{"moe_layers": [0, 1, 2, 3, 4, 5, 6, 7, 8, 9, 10, 11, 12, 13], "routed_scale": 1.0, "lr_router": 0.000833, "grad_clip": 0.5}
Below are experts of layer 5 (counted from 0) of a mixture-of-experts language model. Rows are named gate (a neuron's input weights, with its number), up (a neuron's input weights, with its number) and show model dimensions 0-159. Each number is 128 + 24 x the weight over its row's rms, rounded and kept within 0 to 255. Numbers have three digits each.
Before each expert's rows: a language model's description of what the expert responds to. This comes from a sample of Wikipedia text that the model never trained on.

# expert 48
What it handles: Capital initials and non-. Single capital letters that start names, as in T, W, U, Mc, often in taxonomy infoboxes, plus non in non-motile.
gate0:121163127142137124134137140119145147143138147149157159137088126091088130125117151149100143141117131130127128153140126164097126085131143131105113138130133113139171128177110126136167165096086140156136154137120160113144131093120130158132126104137137149114129153123057095154169149157129139152131180118139156159185141141150145150147161158109091112121133100177167121170117141101126151132102084072086101100104158136134135130169155123128151171133099126134104087135131098132124117170100109
up0:143110169134141132143142125133111122086155076097106142162123119086138146118129125178166136082156092094137163121144164105093158130165170112103110148139107177150118138104116149143119129167090094129183145122145151161152124138133139174138083112096133160139123082130101119158119139114137108123125131167141124148129125137119118096121101096124154125152099172128078144108111119119108124148078120142101108147107081114135101124125109158083150169099160154149131158121117145132147124141123136
gate1:169167147083107121080137147096143090128129125124156160105144156133132128121101096117132104108097146157116096108132142102102131168145153125130170134142129132127118122118109151148116079122130170146151133068134115111134157126057154147066144170149095094121112125115126137151106121187141110148160141127070127113136144125145102136099147121129156078117106113127101122120126137135149109147139106121144122116120152169089153162166153118086081092118118166153120127125142113132095123128118145
up1:108158145150140096155154164152094114126118121138115143142127094111072139073074144100123165127162147099114133140129107139120108103120093162102118124162085098102147130150128116136112118144134110116173110140131132135129088117111165109105135129099114130124128083114129128133149155121133128101137145101104149159128125136143140152148127124110157118157104092089154109131168098130133120099101124141146139086130103126145092138118101150120173128109154122104146079143168141051042107128109138
gate2:172125118076122110080144140151181122124116085120140129144132151111154147122115173100170144130115123100127093178135153153110180100152139125106156137128155111138126081143148114151123119130119150143132128100143156093129147097098136109124135112135121093125075145103155114130125166150122114120121163160103142119140139176122091131169146111081090130110076101129117129141126106127082113117115138094137140104096125110126129123117143090051155075121155115143151094164121118119134136145124134
up2:137114099128112099109137180160137109096105107121096124148107142107146152161112121110161127176112151129155155156095134144093142133146110127146123106132121117081104112158146126124100104141107145105184118109194115126074126089112143149116142132123151083112153141087088145143103109123130126124089163104156156105135136160120146128149111133155105116115121148137093138153168099126093125133110163102149113118151089121110098127115160097125157140116157144093160067173103115140152115163138110
gate3:142163182140124111115076122124179154123157100137128138100100144112095081129156132126098136123142134121153115107151137113123162133142132167165140166113141108185138134115161185146128124120133093164105159089116123093114182180147115177172143131102130120119108127130060144146117096118066139104150122118121137155153119124132115145126144091118129119118116113140169124138144133166107106122093113135138130082146122137105133102166135113107130106150125111126108107115134123098150186153138116
up3:091117142156126130114118174103156141123169169166113115116091165141131128119136159095108116152086118129149120119127124094157146141146134138110142146174122131102124136106140127106168098100154141169121127113134121120133148141148121134115173107181153129132126154141111130191128145100146106142155136159114101125144143132137129070134149114121100141111100138136125128137156183164125111111152154112142182110131120140165105112096114071116087117175153145153168091088111091164094136111156155
gate4:128155116116136145140121131113143114143112135127129127123153119093125136113164122125157141131153090126128105137107133118137142126100136165138130128138134113135107072137138153175145147084164120160124139150105153087144121117079178104107151177079153100163110154137123141127137119161187182121120154121151116152128102123073122111125138074146122101129098104103098147127119110118100140149131151177112131139111130149097176131108120132096086128131136119086054160179117126084106120137118142
up4:088120124149138097137143124112203129117118116103123096161102133150092120132077121137110136133133120102190142138130111131131106145113114125138106133136079138112186140105123132110109117110103149111126115121156130143107137134200109183110089109101090133165105115108138116116129166131069093139128094115111123111150104139161132130164120152107145134140097157149141117117150124137177092151107097096101094121146118087131113174151159119125135130125162110152152117149146129137181116084133114
gate5:149139147101147120104133144147128129133183161092153143129147152060102142145173148131130145145102120099164124138119108147105112141113120165102138105136185137139141106125135089067083128099155172137126136133108174128056136125146109114102136137111133144135124127115134136150104124147112097157131111132164121098138168107146124155146170148122124132114151106136178144095103132133112150101093100086154122084156113110135108093144135142172097119156162104134122096119134083115133157158123136
up5:123106142147104105147090138129111109137132120120118116161147148159154073135100094119151129103128110167077125093116139128125163157132134126146122132110110120143089126154102134107135120118194174122164083109119101114167140075120158132129138147107112079130135108143116122126147109096159135128079166090099164103130127115145149130098107075127078095107111115148109147131112094129125123131167121124110157161067134157084123150148164122116095086144126131119135106123173146126155104133110128

# expert 46
What it handles: Non-Latin letters, table digits. Cyrillic and Thai letters inside transliterated names, digits in table times and figures (5:54, 254,996), month names, and closing parentheses.
gate6:110153117124149161135107166107147115099117100125139181120123136125095140179135180133121141136118122122119132137162128146145112150107111153153115126083141082177118109127140109142117110118140151134125153094110121119132105121098136128074146163121115115104118151137120097117100127157128129131128128167084104159145108121119109171123168164113117103119114173165141105133135096098159137122135134124094113192157136140112084123132172094114079102122159107109094145083154101157167145142122065
up6:130147147132160160116088168150139167107123127182130118119127119094164149135111120158147151154111172132077195122137119151127109150109117121108101170100118109128118148095118135164123128147111119155157118150110137134156128123136126124115149145125116116136179126096082138113136095165123143168105115141122125154137104178165112137135121154126159105156117132169118141169199119090142149147152127101122134150140094140144117080161131124096082135120142105163114154129100112151160126154113077
gate7:192142147103151091109165135120116116110112138087127134161153154127142115120145104096099111118179098148113099109155091131120123140141101130134119141081088105109144073149123110142093165103131107154141090091109148108085135138118135138138123143122104119165132118147117112162135138163109147106144104125086093126162139121118132157114100102118064154118109147099139123113104088126136122121074146130135139151137112169108114135108116128081074163138138150146115157102113095110100117141079107
up7:131108133099135132119099137113110156120094123124118141136124128109154148136148108134174128063126155120135125126148148120116093101163159163118120154142176160143123131159125157131134077097129126104123145167155110100151187113102126139109118106135108097118094134128125101076059133111146124116100119135131131116118203120146118158131139151107117106091159121154161164108177152106144136144141123105123084138127140106129176093161152149129154120149124120108151107141083070148114144145159122
gate8:116119166141087149126069090134133135132144125115160121112075136090088128150128111144140148139143133164160103156106082117108125148141088124116116124137166123127164121106138142136129113123168120127156114128162104142129100156154170140093154170157134159153159123134139146103102081149088176172093140136129134122107099139099083129141164101071121131117138146136120137125147101121104161137118097136132161085130086128153131099130121100082170135110166125115105134130170132127103169118106135
up8:080086131102142127176127125151148102120133117149138106129107153072118129151143129118151133175090117095064135158138168160152116130165144137139112122164082108169092152097119122163152122142179198121090130115122129122113102091112109144141116113111146104105107124158127146139111118182156127121169123096107168150131100124129121126119109138154140124152147124155144094144118123109118111119167144140124092196076124119105110159158149121124142128102121116114133122159110129099120107135122125
gate9:149127127097186094077122118111122117112155097147114129103160142143112112127117127080120146134138096141109101111150165138082108133140142147112095140112125156156088092133148078114175095084180146108110130097137097111155117126114133147114121170118104127153154140094121136147154145134144129164097147153106142100138168117117134138107098096102135139097132132117077091171108142139170125168140139140071088140120140148141165144172154149121153103152120122150128125125147137123100131096108092
up9:123153136112151150119140104124103170163170114176121091141119166145149136135166167138153163160181111098136136139136140142128100135183142142130134168124152128077152122101133097130098094133124086111130166127113109147147122122123110131095118118156083151146130123141133097134080150132175098122097132171119131130117120143145135147151080120103127129105120087151108149103127152084170116146155139089131115149129136103162150117152146129111119099103122116163119095064118162147140133110129180
gate10:139136103128128141124106156114118132111142129143120139124093121099120120124114125096136129145104085141156132124184111108173110163108155147135112137115158170157165170128180126126132140122135114138146114144137132086173134175192165116107138158156120095129124133106076155116086111144095157105141139144138095160136159159142107174089164117085125144099145157138116147123132174133121082101100163108080147091141144131142130135151091086130143120121128086118091129134123119130094155103120119
up10:135135150110162094134119126132136145168170150135118087135112153100116161091133148151165109133126127137108139087103119095113160124147110153093112128123113162120102076149132091130133140125132109123118137136138142168108138111087119154141112147121154116108117090183145148162150131135157160152126124111134110057127104101130101111152102156130143101157106070124117116105167139139127131154131129147173089151117083113088120135137168136079139156163152144117158135114173128136131101168082163
gate11:127148101151138099138132115131134104129102109148114166179123147094078154125165132125100140137156144124145102145131139091125056137178156091113102154113121104135109155108127128137157100117142132160126142127144131073130106120152144122138110101108138112138125146112108144122121129122094135160102121127151131142197141128103146197103164117108156146101149137086156091147145165116125151167131148117100087147144080121103110084170137091166148128107116131133102125118091100111092142138125112
up11:117099116108119110138158164137098119102113129133124147097117153113085133113116127129105167152122107104143123086122130103130126127135133068136094152145123115132136132140146143128129128104073102135107112149106157107096106152172137114139091081152154150145118145139128128094104123079134128154135135128116103120128141104096093167142146082124154137102170168106151120132125158123107117088105091078141118189141116085154138078134087084169117147089100135136105102133095138132109162143084148

# expert 20
What it handles: Punctuation and prepositions. Commas, semicolons, closing parentheses after dates or life spans, and prepositions like in, within, during, via after a noun or verb.
gate0:105139149110110169125126120154148143139153169128115100131171122066109090129167152157102112150110151151134137117106132147118155143141092119142123115141117139148123118157098103148102169138159075126089124144149101152141117148116120106096152136107161149174140131100108063096167127120108158079108102179134090150140116132145117145144161130125121133114127133105072106091175141141092129119157123122136119143138162074133121149120071114094129127076116161136116116122136112136140133154126120
up0:116158099158140135147147133099148138120181084121124107137124132135104125095118107115158125105158109130131136098149125135118149095142095110116121139080128105133082154080129125101111106125104132110161135100123159101135132087108154070137085154139155123146135143134123132123131108127078142135148077092163145136120144148151126138128135118071125103087139149134150146147113060122092155169119103156105160147163095159130147092109180137095112117114141144121152148101081152126086133128109142
gate1:135143124158089131131144172121116136094114157150108160110094097135112168151152089116097118097126154164146139097129136113108132140134115126129185134106145125114120124149079110150116107118135117136105166119147118154122129130149140111120118108175146125136140153080139129139084103122164170119092112113146132149122106154122119145144133138157199138161128118148120089147138164141109166107163163083104084098129095099129104168185099120112103125113119134169079126110135159142118127125109077
up1:076140112103123148121125098125150113145188098128130098139147144105135097103106145132158145170141098103134135151120122140132129114131140114127070101118111124149121142113163140123149155167110095132132094125109159131128146136127108156139135133085111127144132130142124141102180151107090095153140139169126142130148131104128128157111097102089086124100133130115130171119133096086150099154072095132147194163127165131133130128073174159118124115141122128094156133160132099132126139126181184
gate2:156163096127090124118142115160126136139135095133131081116111142155111091130134152147154086135172113117123157101160145144122100140111110136088117085078172126060180153161136131105133126170129142141100162127137136134151115161135149102137108117127151110151147132090077101148124140120168106135112090132123158150119095100086118100110129146103163103166150151146133115151110129085128137097099121157131108109122124099172136113116135147197139115119120161139133163143107133117160122155123142
up2:117094152134147097152093131090130118131141171120110159155133104117141138147128098139095116139138166168146096163067139120084116131149117113108126137147083163152113112089167149137144095092125110106150096130155093166106148072126149114131092120136119135099137143166159130098141099151096127128133150137100156132120159124161151181142113109146115122118100093121137075082134104124143140155165160130169142134139129138111149131117147129065143125095142087135152110140128135138096112102147152
gate3:172092094089119111102091109136096117151125074177109172140116097137134114145124145167102109123144145121095141176137128134122110141129143131127122135127143151142113102155161186105145070136119141151130135123101163133115162110137089083106098106147095143123151104152104127113121090154142106141135134170138137092103101103116132124147147117123145101176144153137179133120120099084132129108084078117135148127098115091136127107098135114099116117122160108151107126135139157145091163080144119
up3:112143119145116158151146137118161112125145153080137100142132151109146118103146139129135118109096139137160049139106157130116164106144129114158132119126115106120141159124091139179141150161133086127096113117121135108103085144072111140109154127097148099127131126130154124146131131083094131171124093124146105115115131128120075134118133156140068127075120103112129121146118167183116134110151118138100122129130098168157151135178121180091123082120113147112162119162092122129147125165109121
gate4:127100139151158122174130128108173100078111125155157094098148169125165106113123142112116098188137112142148126126101115089127161112118102162104124088103198091115083132090116111121121114108122104115095126124159138107129139151118104124167117133055146129131143148127088140093135121131168138148102126136145102136139152134095133133178124093133128139128121143129110102135128108147144089146129136164095112144102108092136180177155126110107100104128124135146144124158154162138139158132108116
up4:136158108091130183124158140110107169076134098143173136106146094163125182118148122127108119113146138141090099128123111126117157095140146078088144117104155108089124144134099152101078146118150139137121138093102136134123127143124085132112122118158122117124143101142141127125100139113102158153140154130150162162132175124157110120100173125135166132153105172116106145100146146152137128141161106114126133139121114150126151159130101120120128089142156159111123073102108116130118155079092060
gate5:127098152143164111153159111124092154151116169127149160111103182096127106136092148143106094086118117135144137080131112121104149141090092121163172138103121127158144133119144128163152102140121124127100125165152151098102147106129159095113079131112131092129141090101120106098126139130149160116080097111137124116113091135138112137133165135099106149140132130149121158153152141133136114133135136138088126131134064141125129143163140143068117161078118194120157166111117103163136131129105117
up5:137171119150119117066099147138145139101141100114119114134150131160132095120206089125109171149149116125119119183112131141154118124203146129087138125118148072140075087138097126076157147104144124116120169102129149098145135126107111138141123124155146110126126156164119152167120093152073116168118134142133134113130115114129132133095116122163133103106089111136140118154121133115138145151084118122166105118164152119123147099093142134117122120134127113138132134160157131111091132140079134

# expert 29
What it handles: Split word beginnings. First pieces of split words such as wh (wh|y, wh|ilst), curr, co, A, Un, plus closing brackets and tournament year digits.
gate0:173140155095131139095149181154099110161139112108154120134186128113114130146124135130145121106132149111107104162171121128126138090151141152105143144123107140159122114132157157148082146156216097145113117129143139133100115148110164151101125160126101144128111079115096119132115138159120125142159154108127133115170148105068126144095116123086101121136157111102144125116124132137097134135070140131128119141111162153127137088075141115110122112152116096148092125179094148119151163129122145
up0:161107131124102132090126175180122113142179145148134141155117142168128102143134145110138070081119154142123133113143119136147142083152110122146102141133121111091113103089156136112144139141164062123109124104127135110158081206135127138154162129152121114101125107142126115136137102145131172117148134121105122126135168099101152130106131130147112150122164139156155102107163153130084117117128106126111192152086156154136140161109116132106130114174133083134127123150137110096147138090147131
gate1:128120121150133147108120149141085084119151154154156112136124160104143148138176106119156105091135145113161099167122181165143119111154136145080103108126092127123149134105135123132140144065134164132129136172173128115132097112121163108106111131146127105141136114164142149122107104175144129101150061140144085098140118141145105127147137129114098122113132092120109164114136168121125125158165154167147136154149103159166121124173124092104120112161134132183110166153160142128123141138118163
up1:125100118131096117128128186135111117172129162107132154096164120105115067132144145141180108110161137143132136144133151157148142098107133136142121136145103178142130125117119149151124160092148152152059148129101110104128079142107128146139131113080086139104175148165108164161139121122129115126123095154065154172146114102142137124125110106144138107136143132154123170130100074132122113155131103148118113121103101147118075127150167111099088162118134131141150118101117121129134123167142128
gate2:150072127134165154061132134140130128109151121111111175143160140099105131139121177143172121088070139157157110110092088115144126105111165132102164147176135140175133130131118115144157140118144135140159150117088139104102142150147113136115104135120114124130157150130165106133093105143102142177137131175136103106102150120119124113099157143063130094148163133122138151129113140155141132123113131115123143110120159136106085126138142142093147125132110101107118171076115130133162147144168152
up2:131135142143095123143151124131123107174169136131145168145133100108099141140133127124123133086154068094146138090085076094125141143157130099128137095077115095116143102128184094153146122168112117106133136109154095136134143167170103101093141079114130155143100108091138172140150152137108172111123110139149135111122164116162153128136148122174102138136134145112107129131159135077135121152082117110113154062124114084108152130130104117125135160143144155138129125165115150139117124135127119
gate3:154152137100120127124180129113108133111110153160153097154089132142113099119160129097106157137096105156135096168119111145144099106142139109103117139144146138143146133099145115120147141074135109114186142102108177123153111142105144118120134139137139139138119138100098181157148147137117165128148162156120096102136127122128104143111078104087096114111138088144105128072075132114113113173083148102092151103108123138116134141111102086108141096098126099142072142151143079118133105136139129
up3:100182139129133104118093115095120100102116139101095128111121146131147115089113121156134150132139146107129110103144161136122109128106084144075074105150098123087157113125104116102163132150173154113128113183194142120142129153117116110129122119113123065114137119116112129121157127114158122084145115132112100117141132129130135129126127118159155094102135116112103146121145130150209089132116169123125094085140115131155141167125134130146139133152180103155132117073173144107111141125100148
gate4:153122126111118069142158116125156110136138124163163147148115124121124161134101081136169126111096120127119104120143154111119116171139136162086208111108108099159143128091157144119153150126129157121131109155125120149097125111148148140093136138139134117126104146104153138154119118179159134141107142096088130150141111133104131187118144107132089128094162090146162145113122121131124151162101143138091143093124132157095183096161153115148149139137111119145109136173174123120110178146164137
up4:126151108111159187162138180122119141148131107108095127123130129146121072123152091158069152161125142130118126120125109122142126113093140099138117103130143121163139170144130159160098083100158106137140169101127106126140128178129170117109126160125105124125150117167139125119110191134136139145127157153121115138165122154107123113097159106172181166156115140152130122151117107148135128110138108091083167134149132194154112161112094123135136083116140127135146151126118112131133120125080132
gate5:141138119109097095101146151134157104116121126151172132121114128106094126142121095156150118103122100151119123178159128149139093127131107103075133138136127117166142150138138168146113126168106186134155075086165141140121121140096127128096137132085101141131129116153143138091093138157098149138158126130132194120117116087109105092123144087092136120117173119125135139151085129153092117168086114099150128108119149155125153100171157148113113136112155111112153094146144088137107102134095131
up5:142137124110120136167101110105132134124170135092149098176070125128111158151112140134106103086113132077171115113150148109118121090128113119122155149104090156145153135110167123173073118172125144140133091110164131107109149086129133138157142112119142183134144124123131124103120109145140130089139124077146116150100128140147149115111136086075149159122085152144123105108059094136152126126166132158083122158148121119124117101126110120107144126125114105124128112113161134171115161138119104

# expert 9
What it handles: Articles and prepositions. Function words that open a noun phrase: articles, possessives and prepositions like the, a, his, with, featuring, often in sports and music text.
gate0:088122149157101146116130140131166135106186144129106129144131161149122165088155154122169124106125097108155115152121138150139161100141129128121112097164130119079137130138133143129142137127153113143105159105149146134168112118151118126106107080145136096120136189144101107122118120087172091124155090135117139175132116095171123127127132135124127118127123116193119120131123160110124118101096131096133132126114166146116154157121107157123108139109069152085155163130143100148156073152159183
up0:121096140085122101085092132164148133133133121106120131122120115142114154096129117150122146099118105148148162111116178125087163093151146070097123080099151151074127118130148122139158124158127152126120113154154154142143143139108117081110129150144163107118084165120165131147167134150145103098109100151117126157131127077083135171179112115131153131089105140148096117151153117091125149118102131143104138117136138102170167141119096119074110142155108103115156104121136139147159111115134142
gate1:113121158128078112131182112109155156110145168133157161117153115160103127107146109110185149140137134140148132141143120092203125119129119177199092111170136119127153145146089145118108150131114127126151114128108133122129093117112146158101144108123110134141124161162116107152100141140118121141151139129122085121103106108144166086087138140143140160143135098112152124114120102099132152112111139108161123150155194146113112101134055105144129154114150146124141154114143158110127145167115122
up1:163123120169134115166138140088119124119147132128148149105144089133122163143094140139144116108142142097166074130147153121164111147155111165123152120141099101128117103115144181115107141155147141122130092155068135124139102128157091133120180106098141111129115163146125116123127096119088147110107164067165108147121117112088158124111156147140085090193134107093146113139107104124139141102154139144128160069151103150125119108133101110140137101110114120143140158131122117115123145170151090
gate2:167126110111125151128107168104170143103097106152111102141115072104108152108160130177145122119126161137159123111105136168110136152153101133084137126075134087121068126180107122121153097081120126114125111155113146151117142123124150134119146129126129091092149095125145115123146133162133149150109110145169117139106103130159114138109158127124136139151097117146136139138187160140147155101125147152115070160170079138125147102114108155144110086144136121122082131094118134119078112112134108
up2:133109105108114179142137199124091145102120110123128120171111089124093146140098097134149116111090124105131133090140143119158125137147115124132142125101111109152108111127114140134118102099119133132131096125069150150166133131122133152105096130175101107129101111102131150118150125143114148150133152110165137154083122143135095136051166148138139129139113165160144084160144145171184145127116127128154139102159115148127063131158143156169138105123134112133126125110085100127108130114161171
gate3:073137109131095129116139135103162136148093116111107133090138136055107114126111121105114149107121145096128124129113141118095135124164128130148150117143148145122099144098140115157141118101132122144138112132165086145131109148139191151167116133148147083131167140120161144112102113113133144131164154153149152090130141152116111151093106137111119130113166142141150175108138144123128152136101133137105135066127076093100107111149142136166177151113124155146120076199133150123106107095087126
up3:132139092125136136156169154089081129166110106149105116111140157157120134162088086119133164129135084100112157146127129114164053151171111171171129120106117089132113086161144133141100124160087101119134147109096154108138116139105103118129114167111136125126115098132093153122127166175095170139119160102123111136120145118142171133107160182139116123118151138099156105106136113134095129129142073111165135133140141122122135144122159115116096133109104145176139148105115127121143166137138125
gate4:147173144128145150114116078148146156129138098125112116094131098166131136140129149143117142132122065129145112136134103174148103127107130076107130150147148104188133126103054146133123095089134199135098124131116066127132095138128145109122123147121149140142121171123148153117159135089133099159121149129151161118150116128106135121135108143095106132142141116122143160121137129153168130102110090119143109165115080150124148109148093129151151174138192143139139134101129140108099145153106126
up4:123119151139150074118111124152120155141102060135079125121099125149109144144116144157096117157131052117109108157077112161170120122093102110124121131150150101151136122140122158138166111110141153139112109095142089121117175120102117119100178151114138144117108158117102131116146108109116077116136124150174130138095104169111117098112129125116130068092140113155171147173163127149144149107114113133111099123100106104116141115158078160103124138135118129109135137124107128138145156145156127
gate5:154108127130123152137099140142175117053122145152105124124119123135125107135165139148145104153114103126109111091114106169124120153110147162096128121125123081087094085114119136123174109150148126129147156130115085114110110136105150133110132116130112113088172147136094119119133166148134137147114157131184097115124124087137112085166152152137129108162120092109146147115192117166113124120135134123114076119069094122089124100157131129132100129125154171158156124111133120114142156167157107
up5:124061158115127166135107110112189113094121159119108125171148093138123110131139125159150145129107139123136117086167100117157136114131133120111070142125104123096115126138149113131106120130181146125165130121100143108103123131132149147142141122158106140108129113197105127099164174159184140149134172104137103082130130089094110101123127153159128143108125092104110131102122120139097124149145120162117117153143105138114156115147095122142153109153189149156156092094126159128096107119123123

# expert 40
What it handles: Modifiers and heading marks. Adjectives and adverbs before nouns (later, local, political, honorary, western), connecting and and to, closing quotes or brackets, and section == marks.
gate0:157122116151107149124095106117070104108126162105145115144148124103136069176118180157189118141151116138149070124143126139146121155146115148108140181146191136125139139145123127126113131135130148118091132145154138128161116141151146136148119118153123122132109130113158156151124143113100094119161106163144135146122119122148112112118118155102081127075147068127105126151129127130122103158126119094110117111123116144106149140151116076135104138063142087099141061152133107110128144134129156
up0:090134104101126166133117130132096169125128139140115103138145156126104120126115121100082175129103123109153126153125133185130105111171181109106131127109107075152118074096118135120113122157089108139113120122091111128141117167141141155146120156115136175139171147121102136090134119081113135164152132134133124139074107106080145076092074087130136102116114159092195132133110101106136137092142136089092131114152107123134113120099110140122110111112106136138109137136123117089127125118125116
gate1:106173151171116097101102145146109148142152131167151124102149146106123135146076125131107147147093124130145113157128083115131146136126125128141130133131131111089147154111208139131114122128152111189143139141144183137120124090160149128134122119131117172143151146110134130106132108120093139165165137124158125166126139114118145142125144109127125101155066157151107090120149140138144204140128152100086167138073118130142132127158101099113137162135127135121119140167172127119169167108132122
up1:111108131114161105131147075142144117155144124118140119152137125126136169155148163150116159126113104140175158112128142121199106139150119157079156154141101152093107128122112108145130136119130118093085112110156125124140133117143114151145160124123160091113174126132067121133119093137162072143130097176159134107122143124142139133140109096137155154111091104124101111073163156151147097105118108143106130096084146104135171130118139185155145131107119127097141116102130092098115124094139106
gate2:140145136135159117108103135112127142139132122141155141131109150061087099095107133101128114129135121108159138129169140111122156134124144113131167108119143108134162112134117146129126133151161170131139085143154144088101110162103136144129145143134105144152083136126102153153096132143152112157113135090130185195157131108124123086085145082114116121138145124115109141108128174127121151194063120143117117173132150156128155129132113126144135152146126109107137187108117073158103164128124160
up2:132133104142116140156098150152120139138153132155068139159081133131106104163149129111156156166138144136092143081144134146134107113129103131100118163163156123123137108127188144085174108136136130148112204152123089116122110139158107098119125140125105131100170155168157128150108132123115153155123161114147138144139129142135114142120087113098157141110046101126136105112145136147189115093149117108133130086146121122127107130115118140090119109131117128101156142155136107087111100102130153
gate3:171137145155132115136124142134116130105150141134193157129087161148149151166128142102114123115111138124172098153143123094129139146171084133087139116147156132107153134138132122147139122103143119127064133136153121171107159125113181150089145114102081102155063137137108162132122114130152120124138148120124093143123126136109137087100162104086131131151113111137100137129116075145132126134083149150109090099135131097087111120137161076124138132147109128173100109151142150133126122176152157
up3:099136170113141147173117146122174172118089131087173152173112124129147128160136141118113093120184159131090137092138109121128139099123105096154126127102141133146136115118154072199131145144124137128146140079160094126096123140140141135128107143173105109096129089149073119095148095116112171146137141097121157099139117150119107138154110140148114132129137141120074138129107149101117137178162137099127132151161158090124131121110094143152124093121121161127160132114138110124159147135129134
gate4:131150170115131107112110142113147135140126092082163140150168138181112163161113146120157123156134107122138145144169135154067111110091124095114146149150150125138148122132133165181155122121164119159155132108166081148110087127146105144095117100112109145130098138076104120119112127139090108160101163108103125120164111154129090151144148161116120115155095166095127120134152109116117144120083129136107128114174139101126142140156176137088145091143131114127126091147100137133141113168120095
up4:148135084108126184115098168136109125096124172176139123149091153102117118095133110128112102126144109119149119066071118110163131124127142121101132100142116122116152131130166167091109132115093154130089156122082132108151132135094100121117131165165146120137148124155100172077084146113130120118151100161161097156117160115114119082087091071141148168112109082123147134103133133136161106140124116134158107124108106169142151137131124139145149139151125126139128124154153114111126126119098137
gate5:129124112165141111118148100135132130159108135125164177135084122130082122103104130107128147145089149101078076134114136136124120102115154115118208122093121128143127125125155120109124161126174135132147073112108116135137083127107088126135136133123113146120114134127137152198163103107124110154140142149105163100126098158163108146137158112142121075136149127175083120090134137131121163157086149092117157103112127112090114120094125086103103115154115139140132092153136123123116142160127145
up5:146134143131127178168196133164159109145141118167148169114176119172091086133144118082162129156148124107094155145112142116147140090145152128120100105112153139099166139123126137135134131126137105146132136118105109090142116139158116088106167105136115092135101126158162143173158140141140111151118097167133107142130097165116090088161102140101139143080123156127132123115100144117162130128123152092102095163087145135148128152146104159147156141134164112110158088141098119136119117146127140